Experts of a small language model.
Size: 8 layers, vocabulary 16251, 54M parameters.
Below are experts of layer 5 (counted from 0) of a mixture-of-experts language model. Rows are named router (the router's row for the expert), gate (a neuron's input weights, with its number), up (a neuron's input weights, with its number) and show model dimensions 0-159. Each number is 128 + 32 x the weight over its row's rms, rounded and kept within 0 to 255. Numbers have three digits each.
After each expert's rows: "mostly gets" lists some tokens that are sent to it at least half of the time. This comes from a sample of Wikipedia text that the model never trained on.

# expert 36
router:156097146212160121186080084133147148140116161137126097133094076189166180196171144194159115191147131116095170093115113114193105097083137114112173108138148114133126163172126078110102104130151126161160130104139168104116131101132172118126168146147148162128109092142131122119118133099119136156163121070123154115125132106109132127184094136146129163092098090096140144139130102106126165090163094150144093160160116160154168138162182153142124168132175143125137167132133110170118098097107049
gate0:109166141134123135153157097151147150116166132143124115078137153156176130143153135055188151116144149155090125103142145085189136120172147136168087131101119125163160112099149126142122124151155144168127145121113085179155121141136167094135093096102175115122193121115097152150107108166135115181135133138139186156170081124162140147121028129132110134173132124151106140141136165204143123112105090125144133152131137077115119144131114131145090120105134148073150125125094101109116141119147119
up0:138130152191202106099154124140073137140094125117140134149120114067103166121072160168052121168138106109154122162126122125144116122071133084205130111118163130088132163172121143103118176128072126101072115125135131138098156118126075129104140164183106121156084146056106090140216126139101118123115160130137121126135125149087159120111191133123110079113129111120156079109101091089150149136105124124098086165146115169088154107107094086119139086151157104143143132122177160157180095112112101
mostly gets: ", but", "ić", "š", "ō", "ă", "ș"

# expert 63
router:147157105101139124127149103127111145196064148146159138233080124104193141090143096176146104116119056157147095165147098112140120100128180093142076133079119143150108133086152101143115125117117207112121105163165178166156138100135085119073101092086155135181135107110115127166187146125145081070164137187078124134125134196099114107190060108167128101139076113063152161110189117108168097135162142069201106162194147193118149132155161137141166144092187111102087137094113175131182178172092144
gate0:065139114128172120136127135110169056147091148165123131175141161140131127177122101133126105145162127113074128179099105077050143153162157142184134115116105128052097195152122142160155116144170114095111169089074129117107104082131072114135150124078171113164166182137178078163099124112101097062181148117166107169121120088103173141123145078120114133113120148151174106135135100136125115128085181110053134123041087095127141089145180131107212133157115149079133185165126184127091085150142162
up0:138107126124136100123128088119171068149184109137105117100151200120113143043152049128134116141108130122139081088144109165207096136199121137118178163086120081115142092112076158145130147111134126122101091121120136098170092178189136157113151142118124108158123163150107128046098155126150058170121148119121125097129191065142159110141099145134147149145090116110139112131089067067101155149079147126073143186146091164106094095111165240131134126162130112215054077157129158109118144200143103
mostly gets: "sh", "aj", "ay", "ar", "uk", "ur"

# expert 5
router:129151156166163130153158138125167132142137101146086131159142049178096107146117199185178144161190141084154144108159143155156122114143075104103159105141126106122220131040138096151153169124154141141049184151105176180123145117090201134134135096076148124117140070132133164124153099142128116166151152064088164177133145074129116091124143170142142108115159145121150154072109130114104116064075151149087144115167156098160099155161123178143077122160120127167149113086158142109138126174102212
gate0:146118110123153173140105052080080132123154229113123187116041134218106089106184121180130147197142161104069136124184156157136091050113174172179125130122145181083113081142124177137112132144146080157198100087148186170116110123129102107126104157140115165100146181122077078122053080147099117082172174130107118172144105094141088165119175199118115145125121133117126142119133101135123125102113173075126153119138116129064179194142128114115111148103108168136130104115142152144137089096123163
up0:107096097126119087122084105136194142087159134138107125172233076163085128092137121149158206081098110130100124138109082131082138132155122118128107094101128158089120113166189161128205132124120085088161119116093120174115081108096140125143097186119130114125136138125118095045117164136136123137144116127150111127126150081085112097134081073092113139116156186169139182106135133128129050098155134114146133028103172102113123136144085144095154071157113077184138158087174158091086176156142147
mostly gets: " album", " election", " Film", " song", " Championship", " music"

# expert 38
router:177195048104077168131123167165161131116085115156152105186105112108164135150098118099114110152120112139136155127108109113136108170054156089125130129106107127108124129164119133088163132167164047070128167093153174150059168115086139144059120108163112161142093126154131077078123118124165098127120166137096119139104181195129147149127150139147147133139169126171099145119114139146136110119121137186146130107132140136131189100137124109141110115147136103111105163118149136115134133099132136
gate0:120097122115143136091180146109080162135163107145105165137133193075151095144154133135137125155129127140186123110096172152113179129158165140116143128208133123167123089166084111105167122185041118128092116163143131128167149166067127144139155180174103107142154057120096112140122182069120136088160144139099072117176126111084130133140112191157133166115104144105125092097100152071143110106088121140125112195059154129148125090111155140140180091153118186164138136116077132116112151160156106
up0:117129123141124128163094120130197106069162115132181073123098080214111163146153116145171083095137104108121167157116132135155118156132114100136118057073180131117124132149135175164076170111168126078101124101112130134097069122167114154080101067053198130084076155065125135121140088097170069188104104125091177164133142130139083195105112119094138065188138156114158175140154069131132089179187118074160130113168142154154155156105024137133138142135147145119149052134172102088132119110095128
mostly gets: "ust", "ri", " To", " Sim", " tri", " cent"

# expert 39
router:031145111114156096107125157054172120163144125127081134124172124086068112141150153142153215088193110115078136123160145178116134167112081087123086185119107145139130150083180140173100173153172147124159119160090148145052069113135150097153135155157164129112181116132133081147121094104110108161118153184110109142184176109149129138163129030102105070105122112164144152139117115112152129083109145101130051129181137125132091153177087188085134160091116135137143131129084107144116116165080168
gate0:133142159111082099120132164152038090125137138135155194124096154160086117100141136183042162140129146122153147120125128133129098096089138058146133109125090076093099185148132142111172147106117094142096148096186129108088084129123107062127095091168124129125115100081107161133108056129127112148117157135158092134130106184142136171070164189133096151081110061082154167151118095076063127145079119133129110135053139157163125083120102084139103138121125158129137111114132079112181116098157148
up0:153162152130114077148112143095051156131147119165153144109136143055138152137154127134142125146121100078090159134097100150101175136167106102168150129100074129142106167180124114152211095142058118146094193041166096083131062120165114123106097170155098181057149122085141185134118078139118096145143112103164115110155075187177115185101131101105127111106068097101118130092130114137104098156151092127133096132127125172119110125092151074084090164115093102089131100124128080115135141138099152
mostly gets: " season", " time", " years", " line", " game", " club"

# expert 20
router:133153136051091167160108119142112163127139147063151172132069122109113177139047117114116165155121110091121153135127103099125094127132100115107185049143083095067090161114102135056150112076101180120163097171122134149135194094092136115136137122076171095076116139145100165155113137151168095107114172127127132100116170171108076111103084111136095163064119123077166115132132184131137142156152154127086079191131079073118136067120163097152120128102169166157144092114080134105182162128117094
gate0:166099161093096121122106202145115130097116157158079158129071179110121142132137095080196125119117115109154090187137107102092048117169140160087143147161123101088103104176171111101121168145191162068189102059147156156129080089142163146079125080161111104102141081131114087082109114094131098150107120108107138165136068169157152159079111140086056129095092112125162122129150134164124121078134130114065093134120153136121128092113118131180066121121130183117110128168154122028116149196111158
up0:142152142119154170127113158153125133092103113162147137111077121167075100120102105092154154132067086136153122127166148065109110144107156104063144148140159102115086077158131200124125122124225131079110112141103119134189147146118148160097163158147095091186061077148147115126124163103124118185120126133153175143119064182096098095109147096123109131156159156084138126085114112166118113107166093131099135132098141172163151116124119120184092119074125186114091153140100163081161224172132115
mostly gets: " West", "ag", " North", " South", " New York", "ville"

# expert 40
router:099070109144142104134121141112134134123101155122140138155085109113139107083163167164024175125124032174078125104088092152130100115137076084084161174041091108103100178161100129139117167128104154136111168137108218060105124094122149156156093112100134169149149091145133128145152098136112101082160142102153095087117160157176208113181111099131115144099073200179101154093117106130174112136101141161176138162107147097121195124150138099142155131110174133159156180124087145130124086182136141
gate0:122113127114132090123143165116069111137210078179161129208168161143124107180125127111119113134140149142145109132142126155193082133121166153097068136112130103174101095166177140183131151119094135128135206107180110128113144140139119129138106180128087095121132183157132114087110162148119142111157083144131080173073114142205183131102097099128115071072098107126164140094102194156124105142117203165108137133116066172131112133099150220111163127126147027169051160096156106151150079113198058
up0:122139088134147164103121113063122137157157183103093096142133144102111152089159110141112172165159080137091190119096136057158091085137143144189084134123158128123147114121088145147154128142109170210072109100121198107130134138146132169164158137065141157175079162167108128108131164090130140124095079152126151089103112135152122133132122113083144110130170186145191080138094146142168114117109122146163187141144122144126137126137109112096119076127091104132112120109148113104141118127137158
mostly gets: "os", "io", "ans", "ini", "ić", "ura"

# expert 32
router:178079081100154122115154126172098198086114120208102116124190203090146094141113136102080112105095129162139093163133146115155154145191161124164067081188122114153109082197133147055120105151154084122149086177135123123179139070168175137174079112109158079118116099075146114171080076169159105162116086099184149086096092106114119122077103104110100104144123160110109086173116129151148137176098153135072091126118090142127163148162166132113149086094081195120106102167099132101096159104145130
gate0:098132102107140093153136124190152131124076100181110163164119137130116118116111069062150187131123079096136146141134129108111108127086159081138161157136160142126146113111120078129096186096095082173117135110120130113139120091114124111156171161122142121132113135162081095110135185069163193101094093135132132111120088183167152167125144137177197137195163137154179106128173189137221161154126155144087165147132104120113110176140105097161091142134140132120159152206126111114126130130117157
up0:133113120058116040175130216110174127062134104144119158147116138176144111103128151137123175124090133135122186140156086117089144141105152049174117207198126121081099103106070123148113145141140101173087090077136155153175101107128097149137150105133137132085104138137103110093135196182111159111175091129107147065113129146136085117108142095172141167139107113110156143156116126131167116119126180091133100101147083159088111102145117117184117148142155050125093135101117105106097109089164092
mostly gets: " M", " b", " B", " f", " F", "- M"

# expert 29
router:195145201176144143137100118142132160187154129114073130131128123184121169158159128173076157114079117113115113062122092127125153123091093161115152150104094129118087101123104161141085099087082140110129102159112159095099117130110152123088146111122114130084101127128101131131194174166127094106181188200101140150109134179137147158168058096157081140082125132121126117128119094133168124123089107186154150126131161060131187116100132089152126149112153175182105089108142118134151119133117076
gate0:081142184146176177167113147151128114118158170125164137159126129077202114129169095155114099151121139109161177153097086087126131136160138154121112140121149115146170113108117108156140118191112120134101130094118165121097139148153141190149119086079153126155135162172122139110070153169103170124130118098090144146171095141092089123117075063138224129161113124114122122114134141125074087074120133110197134132196128119176124121128194187102125141120105089087152161122138094090111140108132130
up0:122058187182133146181114149153164153133198124112128159102146185128096109057149102130078159136154128102176156189134063106072158091132164147093090032145118150173184129164136128079105076219054175152116134129091071112130111124056114160068158106155182118147133181177070130121079154129037144104137143101126120152140152119183106155085111115131071146156123128128098115156099103118132118101164175109081098174133145122118199112119175170148113098124090127116133100126152054137130098143131145
mostly gets: " John", " William", " Paul", " Michael", "ford", "wood"

# expert 50
router:101108163181078170114143083127149133189086095166147119123087161176151105056141151174103118124127094067052094107152175094177136157072050137140095111117062098132133137120154091162114091162140191121136089106161182106127131153133131108084136124167081177165098172149099181142161102172082111152094156143115104138116158118094087162156119073195104141130077124163112161102164151153136130195177188121148118107176095032130078201099113126151156105121182164153169116145170193139187134109139138
gate0:157112087151143188146152077172061069179179088148165151116134136066143142152161152134154080109174091112116173159156173131144138171082089142159155117199139135075116158132088083133138173148129162194191135115142119184081113073155087179155097124136080063188139106123163170092126053089113155099113136067177056103123133135133128121112147106120097170105108165080172125185117096111129110111137122126159164095167111104168116142150121150112136158130100078127126144115190031144185107121131150
up0:122114101095143164131149093121171160159150079140151166167144105116127122171109145095107137096194143147040112093178122083151123173153068151116156100191161141166078167100133121167081165099131150151188162119128133172124115066139093133153101127144114070134130152112095133090124124153175117110080123127151084094085165136111120106105097113142161117156114097155133086156123114119072153108076162179128125116094099137041140135087108133069126155162117079138105117177109124163117111156152139
mostly gets: "iss", "ax", "ick", "ow", " Richard", " Smith"

# expert 62
router:077170129148158137151117129123162131142163078119070138173081050105055116069149092109165166092164151116106137124157091136112159159100144106103105152040127182138153122153190096181153141111141193167141083150154169189128095131136150105164180107129053128105129134162196156179124085145134112127141084177151105124164163096101092090138181134075132126110097141125097110125137192113133129104137175080141093136098149114134109117168093168127152104175147090137131185113109180132191081143142141
gate0:155142148142141137125061124119158172150137143076149132100151064112156173120149097085165139106147119177156232109106099093108143135102125090086097084111106126151095102101125133200106181071134117136211144118148128126130140172157120105116120130108139105118169055115140104114155126182057125122094120109105149083165153101122134104158055159119133099157125084072137198137087137096169105162145128106110118089119132140134157164087168119132108142103097093136178109189122080113137130151153105
up0:105164150116093087136141067126117141139098120133137138178131150176127133114085171218139134132162114119148137142130149163111127098164175190114198195143127111117154131132129082102139084118135184128111112132170202103162121143086089085139128131139125143126033183085098101112105100101115151105121126105201124173133087154142147159106165115088158143128152134132118108163166135126102134061047125116081183111124100092117142047141158075153152100085113122139107105063139126183073107079114142
mostly gets: " made", " played", " head", " work", " began", " back"

# expert 28
router:081113138142136159110063168039120086124143110109106130144124101141071116141131115195144130095178053146104166112132145156141134167148099126103136202148146157166090080075152112174122148136140114166152120154153165167095080130093178088131115154136164127142154152113126135124131122097094145150094165160084129188168123131104077126184135091134104089127147129173136134114112116160164165068141110108126083133182123105128073153169132184065132152150078126177186186147162130153133101175106138
gate0:130144136130118101131154139175186127137097102160093156215102155141144077085181107058174197088162140148135170152136131165096196104184096055155126120116106108117173142190149135147142082090118115181151195096151113190171134179184154095083144116135143153140160155148085163176090158165096087129147123134143102080077102118141115155115183154156132186107138188128138131117127169128159157085057127118182157079121084165090099150094101114151117150151128128128139121157074059151134089107145155
up0:125101129105105083137141064097080118105199191119119150074144168122099221093118138173116129138087091155136114119179149132125089128126108154169175179187174126116138164093173122151102172195133144072100064121114139079090113105077130135133154179116101118115090085085154100135134107074087137111136162118108136183167113125186148129144144174106127117137102056091139149129133098167120097148135149142096094213124055110142188070166176147101167121076108111105094150106133159124158162117101137
mostly gets: " work", " people", " war", " music", "ities", " they"

# expert 35
router:121150143129148133148137104149086072112081174095155098102099116098111087140126075112076136123153094110169116138090118168074128063085176104145113086075082112165085164152105118061130123173103098114151142125139129156130064124179106117065094103142169134173147134102160094120127119112100116144126150109153126206073146178120165159142101084095125100102088167207120085190109123118164107187200123181123075128139151145113121189142071112145150128172204089110140177143107120072160083118093135
gate0:113189111116144117177155052118096126108144135145160113172112118060174125090089111156146131054143164106186172110148074111190077112159126110153140171133111098166112105085147196156175136108153148078119222136106122143099135097132179124127150121128147108099161132134110141159114126129090121179132116074112155161105123193115048086095121090142078185141124151118105137173130166128168129162138113129127074194084099199104120173145072194132126168131130166131133121127106115103156179139112151
up0:233071175132157120092166119105144072058155166161097102131100030156158145129108157048115116132122118116112182155109101137105142125162110148110151160130135132092152114180101092098111131146126161051147146120094130105176193126105133117142172088128132120108179078181121087152127144102151126111168166063128101103080129131156113167113155182121102074102144126079174120105102110104104141160127119054100084178124149153189129155099089112107142113107133126132099164142165135092130134150169053
mostly gets: "yl", " met", "yn", "ma", "ella", "idae"